Weights of a small mixture-of-experts language model, trained from scratch on English Wikipedia: 8417 steps.
Below are experts of layer 2 (counted from 0) of a mixture-of-experts language model. Rows are named up (a neuron's input weights, with its number) and show model dimensions 80-159. Each number is 500 + 50 x the weight over its row's rms, rounded and kept within 0 to 999. Numbers have three digits each.
Before each expert's rows: a language model's description of what the expert responds to. This comes from a sample of Wikipedia text that the model never trained on.

# expert 22
It responds to: Numerals in tables, dates, statistics and reference numbers, such as 4, 10, 27, and number words like two; also New.
up0:568532490473575455542441426536500297443491445425450447587547544502484549485514459444496439561547522548453525618579457478559502563508550554551491484515563462496562575435525509458424568569544496474459526553456498559443484563390605441575556460
up1:538539443498503505558447424499507488520576492499470506466507449493464495540469519545526515488444461523567485545579454524509434619531510524450571476572455482467463480465542547567527426443415466458501480479434527445519528530455570511562508483
up2:398546436505496547462443569476526466492561441483504556460633561489615496501521519496523431501492417445444516452557472530479478453409529511475419481518550512516475579478529527497428549547505488512549547555524394529473569516507433487435517389
up3:464397483496431506515532543454494473455494507510544502411538470581503441460524491528406469514485403532500556487547457497496461489517477499348541491442474515544539519537517514483577541483437505546482473495507580612532487521490527605403427568
up4:598508559466550517504573569369470456449473490493505501536515450467419542415506555413476493546561468420504529532401463537428469505442498519497496472507607584398571525535587500446416504511538528471527443532436622439534500482459393522443515443
up5:490523534508477435498467444543483514502462473454479494502504612454396496530576539500598525447538527497545498548587540472592446450519524509432500461482522546612588529496533445429504493504527513588577508351461478398507500459443480426481578498
up6:506480497487523654493496548502433473502516499434442453575504381470506493567503465461435452590436557574439536553464498527491496592529493467492487408441454429556576469449592535501541519466470498576522462558502551556513517528477519457485469544
up7:527436540492579494502537494409486494524591485525443511458497543457482573581448540498529513480425529474473620512495519513493558544546583544546431469434454479464432573382470404512435508505537500544491405522416526498532529545500495550485510472
up8:500498540447432493439446543560507408495489484469472464451567477485510581518457550458493514507464517561475541365504495523572524481465406515469498580478508533520526443486489483552486516514425454470445546474587543483565554479479555520458429430

# expert 26
It responds to: Digit pieces inside years, measurements and vote counts, such as 1748, 5,400 rpm, 1922, often in infoboxes or tables.
up0:550475500646469458493515541559551517486500499498490526504516483604426494478470507577507517537432460551498538526471499467470425514520543534519603444474492485420514495579544494467565509487503495535509474536473543532527395389495493539472503494
up1:500439499485466488530487622517488479527517497480425549572495605565536479402615442502497530457446555429490475505497551483390496443448498592546462457525473387509488455459541584520507567443449507509491629477445511460552533598618479518584492558
up2:463474563617437555545453563446511495576498525560561492429446436441455485547516444528464455495511513466445437510549556360517485526499435552495419492473499467511550440533568471378560483505488528534512511453535557418469447444548608519437482482
up3:534545474575498546446559437508472515462478441448510391450559464484523432502570525567482480405464453451440489418561438347509475467495483478510476508461513586518527530410432537541489527475571459532421447552574397452577560554532507491487535468
up4:613492545474543548473324526461541562573470471477524577513470484560504498485504558548428524470457400574482528474436523505530473527481453460463467541503508467514493437398550498543484476502487437476536483512452441476554599578571517471470427460
up5:468498503467500600587412472463510642493417424425549537531634493478503487476497464517427481482482499438515504527629478523496485447517525641537490542525549467442504377379523497485520514427477406492575527492554546548527535496523524539537523509
up6:431508456480508516499557484485570551478532542509459541508549578542477499433491495499507476459422475423474550446418532562464498559529479533532499482400449583615518457542550544494526452505552505528467488502515460513496513477427582503423578542
up7:501372474534506557510448518465544475575418496584495578457439544506518579469619501563548452483432544519478527554547464485509461491656501427430528466521519547502547452459534555445512489534513445509465512537473499578600514475521475553429476552
up8:521469505520523548467486458405503551532456448503470480501444430606506472474506623506449463477485402549479476539567424484461518521383422569492564559466433570419490508481500460491440406515530474447494506541460494535463476389442487576526456442

# expert 10
It responds to: Nouns and verbs from sports and media articles, such as team, game, season, film, album, played, career.
up0:454428515424529495477495474484495482459415534518483474504484490520488467470421465556581489444603547596588584518525530490513539510466477488470437467483494541402498580571457581415487561513439577477465564544485456376564428394454438492542559481
up1:508542523531516497572434487476432532561528545513462445439418538500520503548526541568489526475479484465531481488511436460424499505511357509401528470458475552523474571509540557421513428623455519390516520498538605548508588539511474464484546477
up2:484547562567640572463496533514539494518557545462467579545503520461461459555456486501429485440475524455432452547451495474524463531565521493482452412430492531455498418515480472550495507560488561505553483492605501483387484461458515496508483530
up3:439520448508591418399452494503509523511452560478593471475536470566516528496607473503527512545545512436529460548512468450587444460510516469597513517527476475480481486545422506540529494447496509450470460504461500541488414564565444510466506536
up4:480507555510525517571483466450532518535478490559508513506473468493520499480476467516516527500508502486502452504477430477565572497533576445424459555469444445444422504524395521522467483468510566534409470496509512518504502457445489511520500552
up5:555424519517520469496502461536501512541538529492582430488628530494532457532492429481579464542442515474538509514532570493485513487509500448460463489576490487485550455415382530454553598516499476514446439549527605541462545471492394483483514563
up6:495482521421541592542483505451465573566385439555494617514464518551544487522538437501462437478371488507536493550470458486555518572543518444435488457491531535443602456512435550550405449480627467477534494500504491504442522521444555467495553469
up7:545545520367435505490439496433519533516467473564516521477536525565431560485403582442513377448462472471555519513479496550483385554556498512533448528536468474462500587395520516520472439535552523480499458547427535481605501547489484478503463430
up8:523542401493461494524489510420599502538479581501452526557495550465484536470478545476494443467464509463573538452593437613525531488520401524511451386456480521524523543501536407466494512482475550544606502470407444448496498462574469520467438490

# expert 9
It responds to: Line-initial dashes in infobox-style field lists and numeric or name cells in pipe tables, like "- Construction:", 0, .950.
up0:470620502501631493522524590430503518481559598596434503455535525489465545623485547399487460423484529570471510634528494477497460542479548565397500497542381521379480519477474527489526575500520477536494511537474487508408449401446491401489527490
up1:482491545544505574531426390511465470498492457475486451517487452537486452547511544521525503591442502506553493523474519567385458498470504505458427416522522548622468413517509495498420552459513480586534517491481542584556439522563580591435532561
up2:523454478509571544606532518529445452444574476518463465460519453500517405497469501383494575484442437622421579529488482490447408491544549473360525500429511562514456448424566449470541548504503539495527569535475544479513453452465557572443408475
up3:468485449533528441437603479500511567484605521459500451390546395480528530372506524499540543469469511512545607522635487446516518471573502472464605496496516524547513458505479506516450453493518505525428497544486471537493488514516498579457520500
up4:523531521568483374465506467447468470478392542498448496554511532616522510512531532466438442516495560505534523569474435538467443527455566510450549515492584485506524457541550472585580472440419448508476538429485561512462471591401505499467496606
up5:471491492452462542457556520413545502496521470492481482434487571450610497431435579455503451456561531493494558449494477461552538537533513430463533410575452530475490489537458487586443481416418515545446547540488520515540523473493533507438503519
up6:505455518487451545467501550531544469449504531464499504393450506383460448497506531620527514554578529545432502567545495483474514405485471521496446483526531506526507526499471563353535538533573518495484442518444433514532572508451521457533564585
up7:477421544500461373586512459534518488459540453536552494545403586495397494468550526471484552414515483535438553500422546561489451498589564454434484532558494499502543469593528542490514547428444469449543521500432477509532481516469486547442478488
up8:420497490463542423530472505512535423627518494508577543481467405502581484449542437482416526463504524458493609519419488522421486462504545574485454524435396557482454534606546504490504475553617451504504555453501496516514514497470435481408473506

# expert 8
It responds to: Relative and subordinating words such as that, which, who, where, plus en dashes in lists pairing names with titles.
up0:515443537513494506612501515562553492632468526532459543476539531574549408500504440481530526511513468527518563511537622489487538460472501499509573468489431499509436529509535492531486438551498486505563506484438523419529468451499597440504502460
up1:539517587537471493464459597497534487470473508474469581509525467532440518486488434571600510465428442529557504636484451399456523556446547467417471502465519559498513446487429478444529583536383447461407512561469533490492542442517468416526600451
up2:571502501408509503551516518530436511485522544472425537541492469554370521539571613507473432535417444549387489469469451557541498494401476548471437459484503474537502511542580459450480372498417491528528560511447537510481511522470523570461533490
up3:531525610530495477426488490477547528453504570549472453442638487522463560551485443540421627453499431504520526547549536524526545552396482516452578533470442555517508524428468478611551640559528462492492527496459469515540532446476469606563516424
up4:411521406535478463571501527594612509509452464524466514468470428556437509462540540512504423518385542470520588419511485454512503504546509562457592525467505448525502478630481438444542540485437545483437575483628476438507445635489542455563529480
up5:574542648549489530432593406458490552554562480453489445484504516505480450471553494476500490495557529572423527463518507501539526435515525563382503424541524514597558563524523444505524607439430478555479471423426522543519402476484478387398590533
up6:437545538529594491513428500476522556469523400551474484488499527484441422513591503536520523406550552541411527507554551500487396472491423539563442430534541492523518417546454482583429484478469423557546492461416520470514474541429532485472513526
up7:615497445575429456510467540620494520497606482470541620485491485444428562582434556469516444455504524485483570562400525477486522474522499531471582411442434482308533519576569462418459447576567506459568467435540464431556540507484486509452485518
up8:379573483523552471418506524473527583522491468519466466445560529533433503423535496471531500474483492548442503474524437478478542476387454504478535565474480531513566574593554477570375559499482537488489507525419532456527446496498461509524438531

# expert 6
It responds to: Content nouns and -ical/-ology pieces after articles in scientific or descriptive text, such as complex, triangle, family, hydrogen, town.
up0:429573486445546529544436489563566464546450593449500497487508473433536462530436511463391513507542455515433430477507450482542479470483525467395443434541385592572528527476489432552481509453512514444486358421365426599483513509409544504502473494
up1:557529422506522484530446508497425478528565495552487412516541492506565547460528621440504495449443408523516496549412407522514506550611644436610504543517519473484463440555457490525470495521443566458486580579568568511545446581470522520527474534
up2:428585445485515510445498518515536468486525452476484496546421509527468470460477524398424508549479540549519452487477424466596618510561506527463508463520493428445493509502549485462540493531514446484414562509523564544450628611504534502511558474
up3:415537487533578513498502514539514454522525587394538555483515503515513544504437465484472453495536501460366422556567588460542401543491510479486494505523476559545462500505509442554514505546508500535550477465466519468539424466467489465500478574
up4:490507531454546487542520489481480479456520646470521487537515432532498500419494509495557423494385536484532434485590500492483522527456607433543512480435562544402544514510435506521509477528330562549570581421426501463512501512522498485434484467
up5:546513543504444487501541413440446517425568413574544488547475543550468496416572518557514456512518532511576527446470561502471608476373526499478526467518475532494536520576407441483432413502542443480636528507475402508543471522502500557438543468
up6:534561492569631501482558525526380540509493441457434517476442457513494438530554532456517445496442512506496477558465488545552513489435485457434580472528477484483404489628450482560478597539416561476495543569556491509502451495532447542505453503
up7:522566493439432532447577530436407445594508533481451539563542538506450535472483549493546506520466486558481575579511583480492518493473465506451501506481553573576541487467567504503541517471458453490550491485476620480411448503471546440547514493
up8:478508516437453573509439468470537621504531556519465453548543377487625537524485562453438364486417550493508440547442455493502493453427467471504606526473546540475496466553491451534500590489520465431489514512482495458430428571397464554477468466

# expert 5
It responds to: Conjunctions and linking words inside running prose, mostly and, plus or, but, however, and modals like would, can.
up0:469517407513526471412545545502541435475509515547472453481581523487509454516603535501434530528441480576602549527586495524488479463568484527433472488542474494495502416577470473483492510430519502587497528527461532527503571559602520441571587495
up1:526462502506594545522459422528562517557532556559492508617502539527556504533446497573457515405550416469367499501453472521462394556602474407552460425465556485510492523490574625479456572492504507547517479513536454588521527474449488532542495450
up2:631545411523515523555589562564571509527477531477397413466516452484549470539513525492441488432468484469486564505386448461458461529413513434508470453486564514497422487529471451438495551457467518578499442529554519510488477525420517456474460534
up3:433450441522516503494538549513519559612550536521505547576374523560438516514465571457495410512509499451465546510593453541468525590486545530444439451453519596554403489483532520457413455500543440387491540534452628435464484569503619430436509522
up4:426529492466522519516500603485464443582541551522447565502481479528534495415509469620511553473589491504520457588513509534473452546579550507477525420506534566424576503443514532556459590588555535481381464420453523490549480562475530405444522532
up5:513525496496502498550475522525527519503573547473544512501539519408540515525454428549457458562463555507523478496512427518438551421486532499580421513497505507587464541371498506482468462456523448550507481518506527456388452448532553472514485550
up6:536527573559598524468495490434424552513505589530479534579485549521574460507506527532486501532511477459461483571470629457547503508545470461563497514497478492474481484484578598591490420391494427430599451518455578521495588537482569521401514510
up7:490465528541495575460479379443545477520417481381507442483574443456560603424467536519399409516482412485448482524555452486651500538447443522500517455453554441448498484553485468466557494593428417523551363433515518524492609479666491440553492547
up8:515584479509471473477424508387472506578528515526491551482408543496563493478572444433467490404437545385497514477560583570436526524493616508459522526513510478521597553445483569446461447479509496612464587581466456519628530573463604637542487438

# expert 25
It responds to: Verb and noun endings like ing, ed, ated, ers, plus particles as, up, out, part in phrasal expressions.
up0:471492509555492520452525446583523597501465470496500508553485514428511492554479526515454547550492487476447467544506433458507440486493482541462585471445458515477393481445490482480432510516554528516568514511458545503509497463543484435524535541
up1:562514503500539505523434439458484436469457451537534550504517579561494470573557512494584394537441439424542443588514566439475585508406447486444430459618417478520481466592544548462576547475508559481545485495508537462548490420539609479549455504
up2:507481486492507542468510479465436561574514507426448516490548557493437492499491438470546503525481478497461474529462433513406501508478544532489476450482512524495552395495535558471463557438517459560521485531434418545480513545507514462472593539
up3:450381536531553593490503523551507463550416551492404552536405450520505468446402530477468522485473469480447482537501485501594490452478516456445419481574333467423617528509600478544481503523560505517474474484476529460536533450531477423607483434
up4:540570540522489550502459524569541506552497499508381440453523471502465477423516459490510493598484527526410511497581573445458570611474518465396546500525556606523444480508524510545511586442515523482534495538546540580519505542411516460532494420
up5:500473465500623523464431511479584480508417521436476443509447457519482376503416565538479428491507478443565526551466473486506382483506568480552413480482515397465466472378572517471462453499508437458504460506444505573462486529385522429549446540
up6:507427615493476425584596489569520545541424570464489464511477533476566452602389461497507525526496504456505477492546557493433428494542491543536580462564475547511529532483540493462455561488547372492399406467495530477448509550455549579494530481
up7:444529593483461592570579567487503508507520479422567547534491523468508499474510522519478510608528491447504507555501499562524448400546481529500490362482488457508514528490512504509570569468469462511575540499464418609453488449533469557512470404
up8:519555471522577516388524426518607558445582425566566469482429505430405481579537534517469506589623410455424501480436497449409416545442563582528500498495465492483565531472479529572576488503443552455502463458510475486525547499469391549543539516

# expert 16
It responds to: Word pieces inside South Asian, Slavic, Arabic and East Asian personal and place names, such as Kh, j, abad, oj.
up0:507466471403510516473534454517588521563479623538488445514504543472369508458420591567479547485549530461489547546448504476496534452442558487519414515456457539473530419572585550531524489503583516518479546561544527435494511524483518539400423419
up1:577504459598516498467473539559498519600497477558445490514506486530523479500469565482510443500512461509404484457451497567439544581455425501494529499420431541509437521409401475466526521559533426450519482514474426445432466482526503459484502582
up2:452505497473629532572448549487485566496432517495540542576439438431516507493580478490451498455493587501460443539488434478540438491512597500502515531434496483552529535497420470515497543521566492400348537531601504542489474522503537483441603536
up3:494531577567517492539445492371450593585460515454473565479493520544455475415524449394537464476516531517393512516441473531408468578435465442408473494416501474491467437503454521493497541511476492465530425462630599601520427450516476504614559512
up4:557428498477455465402466625496466538510500494456514469524493540391548521452467567482558457424512550425501438411500485546603557511457487492532437577438499573439479514528544459461403520450534487546450499491559491469482546526621524431548517591
up5:456475432489516489438431579512504477522468503557521538484554490489501561435492480513432522445541537496559579522570535516477464432469438545464380550378412611589576486423500438555421551500644459516411488569510525530535542548542536545543532564
up6:522502571525487434441482535552559512450413443530494479501465473512500451505528440452554492521570542536466476585481472514543463465452508432444472538461512465486525551452377547491556474465521472568469496489500494459459445521439443491486514543
up7:435574482481537506567537526589532437430435534568548507501567521476429483500580433490405467510453556419549481461407511459493402534471549563488481460456516431445527560530524566491518504484475420647465413465526582478530556404530441443527461506
up8:542525448548498475508452431489560468459578513454497502388416471437406383402488500518497530553509541573521528529474546488525505456401385481552488469486525493485474401455509538518573541521537445472536525489470496473474462489555551419424593442

# expert 7
It responds to: Common nouns after an article for institutions, infrastructure and services, such as school, station, service, company, public, information.
up0:532577477427497479563381517482504528526539523466546409516547536423533491471474534536632443485635498483521482481463472494576530449473576419476499467477533566442540405550540572450536479510543505462513434463458630429530491561490482551586499505
up1:458460515472510525517545572521497527494417524481598461557489484425470443402531525539532540534535575488462494453496511453506524555500522530432505426591598431402548506454493546447544498449471500471481473423489488478527478480497558463475484575
up2:487475515452438485499484533492544473517484471488536501476561536569442386423523580422538505502534491443470468406542435427498514515483480593508480532542561478478522450429493531464570539532590416521586540512444486457477465540464547609528432354
up3:636566453511487455460491457482503498514502550572591416434532479402445518462479438542508560541468552463533547437541523570587473507532574566453379438495549532472509466553466561429478521576598533530466450519547526585550503501496424495553568562
up4:572526510493479523575550508468456471621576508412531438553574558513521505523450444421599509557545420568526498553546586466502451509542460452508627466528465537486498608528493496527479582582564432468445480540526506443595485432525482405376528428
up5:571457480512499561544505534415558515604421504434505524546485447611401538481385438541495456485559519422559549559568512482525523561444504502450554480623456522488460567468473504576533463482509534475492423503467429483438583560508506489554495585
up6:411423513454509500514489606529623577485508528417430563503413429427466545426504466519405472397453559500439550543560515545516532546448500508502528483502468513474511479412374647443409554377438515594569508455450534501517514550527523526491567519
up7:536463614539485543492502501387536568514477537520452602479480554518418530461443504518456499474580474468544435620463541467549619500491426416526537510416489488453530507474587479530413460548526543568496429478429529562493472502547531558521508477
up8:486548446469597438571546487428418494425405541477484590385536570501613523436457496481456474412507531507664492495487570503445505599420473484412560496529509484496531440516574557436445538445517447482417519527399466522463510569502536540471564500

# expert 12
It responds to: Prepositions by and with, and nationality or title words such as American, U.S., British, former, often in military or political prose.
up0:529484573544445433585614429443524502515451522492474538486575425531489560476596520508520419467432553526588466520525534494508499458532480513516471503442560495478527424461517488504441537520572557418462460481483494493397528503519486496431436495
up1:627561478504444514630400550446386587470521444521454486474519529512454483464547460462551492495488443487493389521502441538525513459519518490426459566569558461488589424498458542493478456519418509456455540510497503554504480473493430453478520568
up2:486521514488549526492335537466462448473504464440552450477507505463492522450576399509474445421573583501414453521598475523510494491544526458571488525571506455496446500529602472548562476479532497423470489451577439490425515492456556499460536505
up3:411434493419456469495615551467540505462490542519464593464522417440495488394508534526504462452508503511533524586518528523539406528495483515418545520483517497504460477467522510460505452515471515480540540540453571483463486531569585448505487491
up4:459547591491491553355532550491516568609498544446527431434547523425470385520551528443504409625509440536449471514438538469477526489487539411454611440531594487487554507480428546521411544522451485450570468457541508460552519390520470527456519560
up5:536494531555451487411495447491421547488466564428440607389480542478510548593500537425483543470510481540487469493492590491521577550430465482558496482470480483529468500464521550620458474555483554549480586487586546499548675586475484549550517506
up6:483539568482492502566529472431434460526577525562472457464481471505509467463481591455420535522511484603499527490583446480521547503456496478473515519506462465508536512500537426516463521399527477508516471468420565486495570502542485498395470533
up7:493499505590449547525503415526524547495545570497455476561549539541422462583431523543471460516505455457452520446418471509423422340471567433452494512468531647558577565562503510494505496502402496552494458501490472500546405503396530504491577577
up8:469612562554520543476489551476443517488493601469472514433557432559455533493521431508540388418595469448573528459510523506485447462488604494434548440538472541379592480489587553496427594494514546450470512478538456516491565491566508427524557476

# expert 24
It responds to: Words inside proper names of places and institutions, such as City, University, County, York, Street, Jersey, after New, of, the.
up0:464506521447513533543505469446541538566431539570440555555543458427556467517419495441383408535522511472480445545525547475592603509511593548466521406479434524440540479480469537474534516462511468475508485601540457563459656555534437504506541502
up1:482591467525469523447497513390582476558443502432438557456425442485549448591510561512406612544450487553577492494508398528541461479439524519529488482535419473548493476475456554453519575517490562526520512608507517458498506552470546442515405470
up2:542516552501555546570526502512518527577491555530487552476505450530481438476441471502472545560454530449566487410493529408472519638509470474493585577503458534543476533415448519428437509436551513572568436527476520523502529476446496548415459614
up3:512487479417572502506429545468498546402485490493561465457475516550505523441536524515398479409473479569463603531515520474506552499415485542490442564488563506589447513392443454562515480442492448472531483452490460592525565491493534623461652482
up4:532576513481392418475531631460405537482536546445452384489460560537493469450520474508539608472523483539514499523411445507452552476571465507494583472516448461479468539491470513503556545433453444610448484505588580554543539454517512415541501514
up5:452549528477447486474581579494540510505569390421529498458529528536527548470473526469424464481526463540510501489515464547543531558451486515515465511531550529575526570406507432407471454441479537428474570530564452541450553526483432513449414481
up6:532436588417484537561477573411504395625450488502518580439552599542499496476486435444459530513532575492504480464363386457469600485523501513471651474579407490482611484420487385358332542485512469492483507481463403469553513492513511542522512565
up7:546551527497425475560444500592504529513462496528486492456520533505471499496444592465450425465467468518466485485461525514467536530545528528522549438475457467520452513474514470453496541561541523434589460465473486535419552508508521449503508480
up8:534419512497469470494540445514439472577486458513531505493525482410478462472469499442510494553522516579493482585558502493498544566396433532438556492474444527592385551513478500481524510538524477524533530491506544540476519553505531541502539540

# expert 4
It responds to: Cells in pipe-delimited tables, especially election and sports headers like Candidate, Votes, %, blank cells, closing parentheses, coordinates.
up0:560435528473532550574464544477467528532508527572488537470544490578551475549472511443525504490455488538439569530522562478403545512544413492473559468570425511432538615409474627448521494492529507557513560528560497591497625460444599444546509434
up1:536555563451547448488561433504553489620473563590522494423501435509398520538509494474516496469594444515572530520478561569414497487439425423523510473498532585524505515515510502488488521509439491496503483524520434517370522382491507591500430526
up2:490370549487526512523514498512512540493530406558457458481491454517463407547532496526478463515516465523447572426545520539517471440543515416446516546563463542573478527474494441538554557548475546552522472497548512561482519448498516448553492484
up3:479464499449442467519504411518514453530470526479517556368521535502546480531483587492520483489484517481465545511543569484416511433455513428462495559505403488473451474474417517432514492518522547516535541511485473478446496438531504626567535426
up4:462474496490556496473556523612465508470519460558487600476507402422394433645546435515455554473484489485516468578568529477548540556457494493562534449520505488421528505511419474537564507538518516557492417444470499530431449432451597433534591466
up5:532463524431579557417543533436438480587522514479472469542537544453519493545654451527549360494437425534482503502485505427512379476440487574376501542515494519583436494473519514473455550525464420575515473530493378484581491533505462440422535509
up6:455452487485530561526529515417491473487556531515523497440472456467458466495546449576458471392405460446463437377609537486410525584491532502485411509510489569507509564431459496449462514554488555559487410432440532455491501433577508496492460503
up7:549545484460590534516518520488502429521438508575522491566556548534548546509537581440478490500417480521580428472519539504569500551425466533459560526503621479495479471517531562506462528437527623405480483544479515459494464484558491424422456517
up8:524518534468444487505473460535444472429556458560527564450479516491433577428499453451474514485487550517495546480481435479565477514452462593502499529383534561538498444449565431432466534515466484491525476525521522491400426511472525591523556464

# expert 0
It responds to: First names, surnames and surname-ending pieces of people in lists and prose, such as James, Smith, -ley, Star-mer.
up0:499480559453516465471408495488516423516456403512528490476432610498435521466513626626425497497554585534551517550529466507492573583458494467530534499543568493446404469480517457524465432535531494451569489464383453489362479460417547512507437494
up1:538534478505508520447477499498536500449545558403457505492496478512456493508422543493570515484415332372504461383517432497530478536498536512563542502482458518477490436507618516524468447403541525538464460498536442449437524489466617478475558510
up2:484571563489450485538510543517540467503429482484566521330568448486537401446520509503586458533473439461507486497470499543498561459493504474519492387447451535399501511523516535530505462502446392518462523507492389487485528466463532501447458547
up3:554565640487487505500536508482537521530526593422445467539454508623502513528524465539481459524436463488495512441499457470524468461495517511513499523496540468472510582532521559475501517473493479459504503539490519385590462422510552562555474462
up4:494521449449502524419529483420531557503460551564475484367553598462505589471460498497391530541445459532528522506515518519447532559415511456521472442576500557448518493522601519521548557353454403520418548441481420489508489430444514469523469513
up5:528499441519546527515521442497528449524451529470522443544610455485564542582593529549490575460442545555460508526535476554518490469428541479464457484517405519495545485582532503558481479581615466442492458431519512539520517593404545517518464437
up6:554511443510540476494441580576570510477450515570563391475506600522619524518475501539564471468585504463493428550508510537514500459401524576390508510520459536579503469591515537477444489455464586435528479468491483555490482483442518577576498575
up7:553536490534549478535487421548530533485528538518402492637580522504497489499567498557387518427485521434508543562483452520488465543465542469520553573456464519500522438538453495468458474477491547457559417480491462389581479533639535489549509484
up8:564490499476549583460546589489555452568568465498468492440497628495468497545562513408411466479511461421475495496590432492538509583452563545470497588559571465487548509498543552455425451493370472422432495471468401479561482500492475526478450622

# expert 2
It responds to: Opening pieces of capitalized names and words, often first names or split surnames, such as Joe, Frank, Har(ley), C(ole).
up0:485467539482561516483386572569384621534491495539476408577546502543410454485455573564521480549508464447527462506517496504550501488570553503551532574531430462499499484536490628508551579425565569405523525430507569574466509558497498469528512441
up1:493518612517493551525499536486515545409431548444417491505492494543476388486531486433507484416383475468509474529533611523470502540527541433560565509491489460478511527470491505483525472520500449412498469538543633475546445524487465531507493570
up2:577517492517529465441437541510413565492437570498471459507490506505546454494512491541555450441552645413507561521529435495436555429537516521592406516538528518508409515400490485486496508461499478546512360573544420522525444553421520432537510568
up3:551565586472475494503525574523575498547587533464459513523497528411524487497579465491474431468491474454479509458527409473475502550484599472519476453463486650509467515448532466525488506471517460550443484499543572505432380399542523482483482389
up4:442571427499487459402488551514541525504467509537550427531594426557528531404563454488548494443551468506540440558528452479443552507440542583458423420565460534551569506555541485508497456501534447513523529436581463497495543602460423464504549553
up5:490471538594547499418553482473450478511530591465550565503559601408509550546550525569524553522568447511562448465554449461557562582374467586536458392492437552520529521492479442499480456418481472466562500479529413542550507453469496466504471535
up6:523493595500519538572421519539539527564469627455498515541470548434493510448416437490437569508497522417490527461617504504508608460533575520465478526439475473476452440429457602419449458422416604549539403480440520489539581465483528479517554541
up7:520461454485453534514509577438461475478400543398478465585615511418525551506517567498480510426468466556470521468440645461550577569515517515479515565480505515582501541546441514474487481652576464533484494523481481484555396476535561425511443492
up8:350463603503497500524534462535450624564443540527513470542441533441414440462460424479481418444509527495491477506449464422410495555516498440566550500437484505492552504499507528541476595510567471587543464498498405544497520331450535546473487462

# expert 1
It responds to: Prepositions and linking words after verbs or nouns in running prose, such as to, for, from, into, after; also month names.
up0:541548565568471415528454473536609484546501519511431507475482468494529434447497557517452521495468517438540464421537474454540494476547453440504567477463562477454479486458434581474522555445481328482512491531439554537507532588555488495511538620
up1:451543415461504426518430429480531492475462491467495475493524532458510540455524477461468532523605490484540415407489517519597539549506445484380486402528476539543539473540412473448492486487499525453445529423537500471544502509480497445429474535
up2:502533452441502591527547518543549468407500410590468471581608489453518503381507498491491468454515501481471580433482521536450524444550465497627532476556407462446521488463472545486454564405553433508503493547500515591507497539530474534587533494
up3:525504540544479526574482507503526573476509468538530594464504506558516532550624600528537468605446485450492527490489505481538469520426429464544458525563560487382528466587430583464538531459384452541470512549513442549493534559608470491479460491
up4:466546515539541489540456439516505474437578533588571547381520524521509509467496559575514499493466474569531596516528525488544497605496539474601564457377539445468469502454521476571483476461567558480457557491501437593495417542507631538456608419
up5:528507507425555531510522489447501572500511524482374466478391563514542465503501469590428456520464538428541495524516609523487546562534425571562385494623572542543595540494471559542574540467529505512535436622462484585451397531464597508508486488
up6:568502531472453450554477455484481496569462545514473526520341533434580506578493515445442540565610501477544415508569524402538487532456454547549488487540434455483509540441507537500468506489540421520482443516519490417448524488500467502469397468
up7:494483452628574461474513564442495524448470439630555481549455525589530440495494592482527466490483564475518505459558506418572438508475553484543543464450553544486525522524555568578497518494572485467548576513534607494513464472523501471455503448
up8:482471490489513471484478477434369543508441497515490543410586500538449478458516541611555455563501505518585473512562546519489511482504561471487454505540452550552477492475576452548453561463526544511493538503452594522526572516546476459497440586